Weights of a small mixture-of-experts language model, trained from scratch on English Wikipedia: 64 experts in each of 8 layers, 446M tokens.
Below are experts of layer 3 (counted from 0) of a mixture-of-experts language model. Rows are named up (a neuron's input weights, with its number) and show model dimensions 128-191. Each number is 128 + 32 x the weight over its row's rms, rounded and kept within 0 to 255.
Before each expert's rows: "mostly gets" lists some tokens that are sent to it at least half of the time. This comes from a sample of Wikipedia text that the model never trained on.

# expert 10
mostly gets: " ", "/", "{", " *", " Im", " 1991"
up0 [116  92 136 177 150 110 144 169 148  76  99 110 125 187 172 199 144 116 133 145 193 195 179 150 160 104 115 116 155  82 151 143 104 120 106  87  88 112  50 119  95 148 112 147 103 157 156 100 123  80  68 159 170 115 113 147 141 120  88  97  88 122 116  91]
up1 [177 157 174 117 120 168 133 153 106 119 142 202  93 149 101  75  91  88 190 141 110 114 154 115  91  83 137 116  67 125   3  95 134 152 122 178 160 124  78 136 153 130  74 131 106 166 186 144 114 133 164 134 116  73 112 174  84 125  99 129  96  92 174 125]

# expert 37
mostly gets: "ator", "er", "ler", "aker", "or", " artist"
up7 [136 121 113 126 155 115  90 118 107 147 139 159 126 123 141 153 122 121 109 122 123 121 107 176 127 127 182 101 128 100 100 102 173 152  80 137 105 162 159  92 111 118 119  98 174 126 181 117 134  94 132 173 143 119  69  67  82 123 123 123 161 150 127  63]
up8 [112 157 172 182 118  92 144  92 115 114 113 108 147  84 101 104 114 122 117 117 105 130 137 130 216 127 146  92  95 110  81 112 144 134 158 164 120 137 181 141 116 234 109 161 145  66 163 176 111 118 111  22 133 110  94 133  99 117 146  58  64  93 146 145]

# expert 14
mostly gets: " s", " tr", " Tr", "s", " due", "ls"
up0 [152 116 145 161 131 113 165 149 130  96 160 115 154 139 119  86 121 124  96  88  79 145  96 177  99 141  88 149 185 177 192 163 148 121 114 127 162 151 121  80 107 158 150 108 111  96 123 177 136  92  89  67 153 102 100 112  91 161  53 102 105 117 119 149]
up1 [130 202 112 131 131  93  84 107 138 127  82 134 125 173 139 118 137 117 119  91 132 153 183  38  97 115  85  88 119 100 141 127 125  71 155  71 105 180  57 113  98 116  85  96 121 155 121 164  60 190  97 145 127 192 144  62 166 150 134 121 116 176 126 120]

# expert 54
mostly gets: " sec", "Ind", "based", "fer", " card", "Gen"
up9 [140 207 144 149 113  99 155 144  83 148 161 191 147 127 133 159 164 136 107 171 143 144 141 112 124 169 114 146 139 164 135 146 143 135  91 132 143 167 120  86 182  97 230 167 146 114 121 132 100 163 135 160 104 118  92 153 110  98 149 115 137 210 119 116]
up10 [119 108 114 100 181 175 118 134 123 165 110  91 118 109 181 151 129 133 181 160  76 105  98 161 138 117 101 132  81 119 111  54  76  99 156 122 146 121 109 133 181 159 126 164 183 118 154 151 126  98 124 108  98 108 196 131 138 131 127 103 122 197  80  71]

# expert 33
mostly gets: " Independent", "ategory", " Ale", " Ash", " SR", " Green"
up2 [130 133 166  93 145 160 146 150 136 133 103 132 124 164 171 179  89 112 139 138 137  77 137 113 182 106 120 136 138 100 142 115 147 120 176 152  92 150 179 108 128 116  86 120  91 106 137 172 106 170  81  62 192 148 140 138 145 120 134 148  86 138 109 142]
up3 [122 117 145 108 164  95  94  98 132 141 148  89 112 136 152 161 107 137 147 124 174  95 150  99 117 149  87 177 130 139 108 116 102 130 156 100 120  95 148 185 135 129 149  96 129 139 157 161 124 100 135  53  93 114 204 140 137 147 136 173 109 225 130 123]

# expert 0
mostly gets: " organ", " commun", " special", " right", " Commun", " econom"
up0 [135  89 144 114 172 183 160 152 146 119 193 114 231 182 131 115 114  93 131 116 114  76  76  94 122 138 134 165 126 143  96  83 129 103 124 114 128 117 147 152  88 137 137 168  80 117  94 155 137 113 104 166 155  85 118 103 110 142 113 190  91 132 135  65]
up1 [ 44 138 121 105  98 132 165 150  80  86 132 111  70  93 110 156 130 182 121 106 167 149 132 159 109 105 117 157 111 119 158 171 156 103 128 110 129  80  92 148  80 160 125 150 129 128 137 132 108  99 123 106 128 153 159 115 107 188 136 103 172 101 157 114]

# expert 43
mostly gets: "uan", " Singh", "oo", " Hu", " Sun", " Su"
up0 [132 157 172 125 131 111 111 149  79 136 137 124  62 142 107 126 130  83 160 135 125 106 172 100 135 146 132 122 138  79 134  68 189 138 147  71 104 172 169  94 152 206 114 146 112 169 107 123 109 162 149 131 126  81 105 131 128 139 115 124 159 158 101 134]
up1 [127  65 121 123 181 144 125 145 136 108 148  89 162 169 171  28 150 167 126 130 136 114 143  96  92  53 134 202 100 111  95 149 117 137 128 160 109 121 192  97 102 117  95  96 140 118 130 143 107 157 110 110  79 142 100 158 153 160  64 184 107 149 103 160]

# expert 39
mostly gets: " Le", " L", " E", "f", "Le", "E"
up0 [130 152 134  88 141  89 125  99 127 168  81 129 180 101 134  60 151 166 215 175 126  76 126 117  87 143 150 131 161  89 134 139 107 145 117 145 105 153 112 138 160 144 154 164 124 109 104 140  75 165  95 107 103 167 101 109  94 139 173 122  60  99 135  74]
up1 [109 165 150 110 131 118 150 115 106 168 155 141  57 170 126 169  76 142 132 143 123  90 145 176 107 141 143 147 125 148  43 133 108 137 159 133 139 105 109 129  94 123 103 168 199 126 101 160 128  93  93 161 100 146 175 161 155  86 128  90 155 128  99 129]

# expert 16
mostly gets: "c", " d", "sc", " mod", "uc", " D"
up7 [114 146 148 111 166  73 167 109 100 200 163 163 134 140 177  35  91 143 187  96  82 196 129  84 117 173 158 134 121 167  57 131 117 157 119 227 127 168 132 127 144 142 104  94 162  62 153  88 153  86 191 136  86 131 120 111  81 145 112 150  91  93 137 127]
up8 [ 90 126 100  88 168 109 154 241 132  91 129  84 133 110 162 119 132  89 113  85 147 128  67 108 122  97 109 133 140 118 130 135 107  93  87  49 106  99 143 150  79 151 108 126 168 141  46 144 164 109 178  76 103 141 147  89 140 185  97 114 153 108 127 126]

# expert 21
mostly gets: "'s", "!", "eth", " his", " vs", "?"
up0 [130 114 142 162 160 117 184 114 154  97 168 172  83 146 180  99 188 130  96 130 166 117 136 148 143 118 203 136 148 162 107 121 144 107 118 108 144 126  90  82 170 143  68 142 127  63 110 167 123  83  79 154 151 134 141 125 116 133  82 122 157  22 135 169]
up1 [117 145 105  60  99 124 124 107 108 156 157  95  89 116 163 124 141 154 176  94 122  89 115 139 114  89 130 100  89 158  87 137 183 122  84 121 137 124 208  85 140 147 131 128 127 148 143 125 114  95 135 113  95  70 136  98 188 167 196 164  98 134  97 160]

# expert 56
mostly gets: ")", "),", "\"", "%", "\",", "]"
up0 [105 113  94 142 147 145 147 133 170 101 164 178  88 132 152  99 126 150 131 113 126 244 137  90  99 140 182  97 124 154 158  93 122  86 170  90 143 175 164 139 113 134 136 122 143 150 111 176 168 139 132 146 148 127 142 131 104 142 174 135 141  79 125  60]
up1 [124 116 150  98 138  66 148 123  96 151 156 116 118 159 117 138 108 153 140 177 249 125  65 128 164 101 145 161 100 138  88 195  86 129 121 141  92 118 143  96 115  84 153 119 148  95 130 116 124 160 173 127 168 120  97 125 140 141 146 112 170 125 159 106]

# expert 46
mostly gets: "achus", " CD", "ional", " Wales", "isl", "D"
up0 [119 154 110 100  84 133 108  91 125 119 145  81  62 162 145 144  87 151 128  76 145 182  96 128 105 110 171 160 188 103 109 160  98  75 129 179 173 157 161 123 174 121 193 146 115 148 106 176  87 184 141 126  82 176 112 120  82 122 108 135 126 104 123 133]
up1 [109 115 163 104 119 149  79 146 129 114 187 134  79 186  71 124 114 136 117  99 127 152 152 127 104 121  71 117 138 163 143 118 155 115 135 161 142 126 128 130  97 140 176 116 171 190 113 115 165 101  70 162 117 111 106 147 140 100 134 108 115 112  88 142]

# expert 63
mostly gets: " Al", " Val", "Al", " Bal", "attal", " Raj"
up7 [119 118 135 136 132  93 152  98 110 153  90  80 170 132 106  72 148 140 137 133 155 157 175 119 155 169 137 133 126 145  95 127  94  97 123 165 118 154 162 163 159 197  80  99 113 216 141  73 123 146 108 109 140  88  82  98 134 132 158 109  42 118 119 133]
up8 [125 151  74 127 112 169  85 111 112 160 127 193 119 155 138 178 164 121 148 105 132 143 136  71 192  67 149 106 172  52 141 112 127 138 128 114 143 100 136 110  83 102 192 130  78 129 132  97 180 137 111 113 120 155 148 135  82 126 144 129 112 141  87 127]

# expert 9
mostly gets: " -", " —", " –", " —;", "y", " ;"
up0 [124 121 104 108 136 158 139 113 109 149 151 160 191 151 119 148 169 158 124 118 114  99 149 137  39 146 154 130 132 123 185 113 102  80 148 124 121 156 141 135 148 109 157 134 195 112 115 133 120 115 107 168 157 111 109  72 232 128 115 131 145 147 153 161]
up1 [136 149  85 133 170 135 144  61  78 113 143 142  91 196 138 135 173 133 124  82 177 114 156 134 104 136 154 102 168 115  76 137 118 132 193  55 147 123  88 122 165 143  55 183 183 145 131  29  75 122  90 173  91 140 156 127  57 100 114 115 154 107 122 143]

# expert 49
mostly gets: "enior", "oci", "apan", "rey", "iger", "ersey"
up14 [152 122 174 162 105 137 113 154 146  70 168 146 137 128 113  47 119  74 108 144 168 172  98 150 126 130 103 147 148 149 156 154 120 174 103 147 150 153 133 110 116 122 174 141 116  52 106 157 127 119 171 146 103 153 155  83  71 155 132 137 162 123 148 110]
up15 [129 126 108  74 141 125 154 147 160 156 117 131  59 128  97  54 132 175 150 115 165 121 136 168 153 131 150 194 131 168  43  77  97 104 153 145 119 107 128 116 112 173 114 155 145  95 112 162 175  67 143 109 101 118  71  96 207 118 144 184 104 120 173 137]

# expert 6
mostly gets: " and", " or", " &", " than", " +", " but"
up0 [130 102  86 121  82  91 149 138 127 140 134 145 111  90 148 153 105 130 123 138 142 107 147 129  89 107 130 160 190 182 114  90 115 178  96 139 155 178 122 143 126 140 134  73  97 172 122 139 140  78 168 110 152 168 151 108 107  88 124 114  91 143  74 145]
up1 [177  99  91 121 120  92 135 139 109 146  75 159 169 153 184 103 144 130 118 104 118 163 175 125 138 199 130 141 121 129 100 109 135 138  78 105 121 104 178 159  89 136 163 167 108 122 105 155 129 120 129 120 182 103  75  45 162 109 160 152 161 160 165  68]

# expert 30
mostly gets: " not", "'t", " To", " never", " Not", " just"
up0 [183 104 160 112 122 137 162 157 145 131 106  60 172 104  83 150 169 146 149 174 148  77  92 173 145 142 169 139 153 101  75 151  88 135 100 164 116 171 168 142 142 162 117  87 119 127  89 114 144 118 122 131 135 135 110 163 147 145 189 130  70 123 133 189]
up1 [154  67 132 127 153 158 180 122 128 156 144 156 117 104 153  84 129 110  92 103 101 250 102 166  92 154 163 133 103  69 144 101 185 114 202 119 115 151 140 108 142 145 170  90 140 118 107 137 205 132 173  88 155 140  72 135  82 147  96  85  92 170 156  72]

# expert 15
mostly gets: " land", " school", " city", " town", " area", " design"
up0 [103 132 136 133 164 142 198 137 129 164 106 178 172 112 109  88 109 171  83  68  74 135 172 138 125 160 165  80  93 172 145 135  56 158 148 122 136  93  76 106 148 111 153  93 180 112 102 174 122 125 175 152 131  90  97 130 148  90 119 144 145 142 151 124]
up1 [111 117 109 108 106 159 171 163 144 105 127 109 139 124 220 141  91 134  66  95 185 120  80 147 104 154 105 191 170 175  86 144 102 121 117 149 151 165 151 140  90 126 104 187 121 109 153 101  98  98 114 113 129  58 124 144 157 133 130 120 116 154 131 116]

# expert 40
mostly gets: " ==", " had", "\n   "
up2 [177 133  89  71 128 110  76 135 153 116 142 157 153 143 102 111  97 184 113 162  59 123 172  73 187 125 123  69 141 169 127 136  80  78  67 104 199 145 133  93 174 156 154 184 120 127 160 140 100 183 148 141 109 113 132 156  98 145 138 113 119 110 119  82]
up3 [ 95 146 171 137  98 105  44 160 255 131 117  96 162 124 111 134 100 184  91 133  81 191  72 120 192  87 108 106 111  92 106 160  75 108 127 104 122  82 141 104 113 131 129 150  88  67 120 129 115 220 100 154 126 102  75 114  96 130  94 156 106 134 134 140]

# expert 48
mostly gets: " that", " which", " who", " where", " This", " this"
up7 [151 154 151 183 158  98  98 133 146 141 148 144 168 169 119 179 123 104 143 130 147 107 156 105 175  72 153 114 107 132  47 112 102 113  99 102 112  96 129  99 134 106  64 137 117  78 145 139 138 112  95 109 157 134  97 137 121 119 120 155 135 155 137 129]
up8 [115  59 133  96  86 118 114 119 130  99 110 153 142 117 120 107 133 143 197 136 108 158 119 123 111 165 200  99 161 120 155 148 122 132 127 136 112 149 163 135 162  69 113 107 121 135 160 145  80 100  35  69  92 113 112 109 110 212 112 127 103 159 129 139]

# expert 22
mostly gets: "ar", " Kar", " Sar", " Har", "mar", "gar"
up0 [132 117 168  93 180 110 165 131 171 133 135 149 150 112 118 116  84 116 127 156 137 107  79  84 171 136 175 149  73 132 150 179 129 116 176 117 152  90 145 110  85 134  98 121 172  72 173 139  65 140 124  84 126  70 145  67  90 133 143  76 130 152 151 111]
up1 [ 26 136 141 115 124 108  98 140  87 149 117 145 105  52  80 113 148 135 119 120 137 111 178 155  86 153 116 164 122 138 159  79 126 138 149  91 149 193 140 176 124 105 119 160  99  93  79 184 173 137  95 195 136 166 126 118  95  90 104 119 144 171 112 146]

# expert 17
mostly gets: " most", " so", " became", " is", "so", " bec"
up2 [109 109 153 153 134 155 165  93 148 156  81 183  76 109 152 122 137 128  86 180 129 194  70 135 125 128  43 127 158  66 123  84 165 121 109 163 122 119 151 158 140 139  92 113 134 126  82 119 136 176 141 117 125 133 104  95 145 151 135  85  88 161 125 136]
up3 [143 125 111 138 102 127  89 103 110 147 162  93 135 135 104  98 140 153 150 192 108 175 141  72  98 155 156 104 165 151 135 161 123 127 167 111 148  87 128 133 191 149 137 100 158  63 140 153  55 138 108 117  67 102  84 117 137 130 152 121 148 114 109 129]

# expert 52
mostly gets: " a", " an", " the"
up7 [156 146  94  71 123 115 151 106 242 124  66  98  64 168 177 152 104 182 118 136 161 141 145 152 125 133  76 122 142 181 157 188 131 158  92  64 110  96 130 103 115  85 132 136 131 162 163  92 142 123 115 118 167 139 183 121  84  88 119 121 163 179 167 137]
up8 [137  37 149 142 128 104 167  58  96 125 136  52 107 106 129 112 173  80  86 105  90 113 153 107 158 117  91 151 149 129 126 177 118 132 132 135 106  96 146 132 100 112 171 169 156 104 112 119 132 136 174 100 181 139  92 179 145 179 104 123 127  65 135 236]

# expert 23
mostly gets: " used", " released", "ted", " built", "ised", " served"
up0 [178 145 137 144 132 107 138 173 136 156 153 150  89 114 124 139 100 108 154 132 154  77 109  94 140 152  91 145 156 117 119  92 127 120 108  92 135 141 176  68 118 103 133 163 140 133 157 116 159 136 128 102 151  61 121 143 114  79 158 129 174 111 145 103]
up1 [198 122 175 136 104  89 150 173 168 105 164 157 131 121  77 152  70  71 148  96 153  96 197 114  98  87 111 175 120  94 129 110 125 141 108 130 124 110 128 133 114 137  97 143 133 120  88 122 144 126 198 166 166 194  79 138  92  82  79 117 149 146 170 110]

# expert 27
mostly gets: " sh", " Sh", "Sh", " mot", " Bh", " t"
up0 [158  72  75 111 167 116 100 132 135 130 150 114 110 148 130 137 137 127 151 218  92 206 156 120  94 120 132 100 163 154 153 145 130 127 157 131  80 120 151  95 157 137  97 114 166  78 133 138 179 118 137 147 113 115 144 110 164 169 108 185  88 153 112 134]
up1 [143 110 130 174 127 123 132 137 166 166 150 123 124 104 217  98 100 150 137 107 145 103  94  92 186 120  76  47 165 102 128  98 117 140 117 155 112 100 100 133 138 168 130 185  69 158 127 182 155 139  69  55 107 132 166 114 162 132 103 123 104 123 122 109]

# expert 53
mostly gets: " am", " Am", "ide", " MPC", "ideo", " gl"
up0 [143  88 155 158 124 102 177 101 105 143 142  66 103 148 170  89  88 152 120  88 144 112 178  99 106 146 110 157 128 148 111 168 155 214 125 149 165  94 113 173 141 121 126 170  52 135 185 150  91 136 126  51 146  50  52 174 148 126 134 100 139 112 123 134]
up1 [147 153 141 154 158  90  76  97 164 172 175 110  93 155 112 117 165 127 156 119  98 112 124 148 144 136 123 143 126 128 109 145  75  88 162  82 143 134 135 126 160 113 116 112  71 147 129 145 117  97  91 111 198 126 139 165 142 171 104 159  70 164 143  63]

# expert 20
mostly gets: "ić", "č", " Av", "ova", "ov", "š"
up0 [174 170 123 146 120 153 170  75 133 110 121 100 114 119 133 126 199 119 144 128  97 133 148 113 184 108 152 189  83 161  77 108 145 101 115 150 130 122  98  58 139 179 106 158 138 107 121 189 105 112 144 191 124 166 115  97 107 134  73 134 101 104  94 127]
up1 [110 101 119  83 134 115 126  90 126 213 109 103 166 168  75 131  96 176 151 101 177 132 119 153 121 104 136 110  84 138  77 141 104 196 141 115 164 155 131 106 218  62 184  70 183 140 145 138 138  74 148 130 136 133 109 123 160 178 169 125 146  98 146  93]

# expert 26
mostly gets: " Rock", " Wilson", " Brown", "igh", "ick", " Lake"
up0 [201 120 135  58 123 153 170  92 142 153 116 151 156 119  95 127 105 137 127 144 161  92 117 100 133 133 151 173 130 113  93 130  81 136 131  97 167 143  73  80 161  95  67 154 137 113 116 133 107 177 164 109 136 135 141  92  95 108 135 167 175 139 116 106]
up1 [150 110 110  94 133 123  99 141 197 109 132 139  79 132 126 106 123 196 127 144 123 147  58 118 142 147  97  87 109 138 141 131 163 116 138 127 167 133 168 146 152  90 119 156  71 142 122 118 169 119 133  97 177 114 152 141 122 128  94 166 144 151 170 117]

# expert 24
mostly gets: " un", "ater", " meet", "ous", " process", " Miss"
up0 [181 147 112 159 122 181 157  97 140 151 124 156  97 136 177 143 164 104 107 150  68 117 119 126 129 131  28 118 137 164 155 152 157 135 133 107  65 101 174 134 135 189 118 112 119  97  87 172 103 123 133 100 134 139  61 118 102 116 147 124 120 114 128  76]
up1 [104 156 135  97 157 118 178 130 152 156 148  82 104 121 111 203 100  92  78 162 120 111 140 107 120 118 168 115 109 110 200 143 126 168 101 150 127 113  88 103  97 132 160 136  99 140 169 144 142 148  99 129 191 139 169 116 119 117 126  86 153  76 138 113]

# expert 44
mostly gets: "es", " Les", "',", "res", "ces", "ques"
up0 [143  79 114 148 130  94 126 117 123 125 146 190 111 159 106  91 168 143 135 104 117 134 131 110 175  96 122 110  65 127  93 104 125 125 134 151 113  78 111 149 145 160 141 134 106 130 158 118 217 142 133 106 125 136  96 141   6 112 104  99 124 131 127 102]
up1 [ 99 117 127 127 169 111 105 133  84 168  88 179  82  93 117 119 125 188 165 120 133 122 144  99 138 147  78 120 152 108 151  88  99 133  83 123  50 105 109 164 177 168 121  89 158 157 227 145 194 152  67  88 119 125 141 180 126 134 110 105  95 159 160 120]

# expert 4
mostly gets: "iz", "alys", "in", " Az", "imin", "itiz"
up7 [155  91 126  94 172 106  74  69 114 141 158 145 113 105 118 129 134 105 124 121 121  95 115 165 134 104 172 119 128 144  94 121  86 153 118 155 128 152  93 104  84 119 139  91 168 150 105  97 218 110  63 144  79 116 148 170 172  64 146  61 101  91 165 146]
up8 [173 148 104 175 129 112 116 162 152 144 116 131 150 175 181 167 160  90 115 129 106 133 118 159 115 136 138 116 154 158 135 129 127 124 102 186 119 147 175 129 112 136 102 117 150 142 118 137 108 111 154 135 145  90  97 107 127  97 122  78 134 152 147 167]

# expert 55
mostly gets: " with", " after", " by", " under", " through", " between"
up0 [ 97 124 128 108 148 112 116 186 172 142 111 155 148 134 104  58 153 120  91 152  88 136 136 132  93 102 135  98  95 137 219 105 108  94  85 150  72 127 119 132 158 136 155 106 108 118 166 145 153 160  71 115 130 131 158 176 169 112 131 174  48 155 111 164]
up1 [154 179 142  90 120 113  94 132 133 119 113 119 138 120 157 121 118 111 153 124 109  96 145 140 120 107 126 123  82 139 140 122 143 105 143 121 176 128 139 132 155 174 116 195 133 146 207 110  93 156 121  72  97 109 128 115  61 136 183 107 139 136  90 162]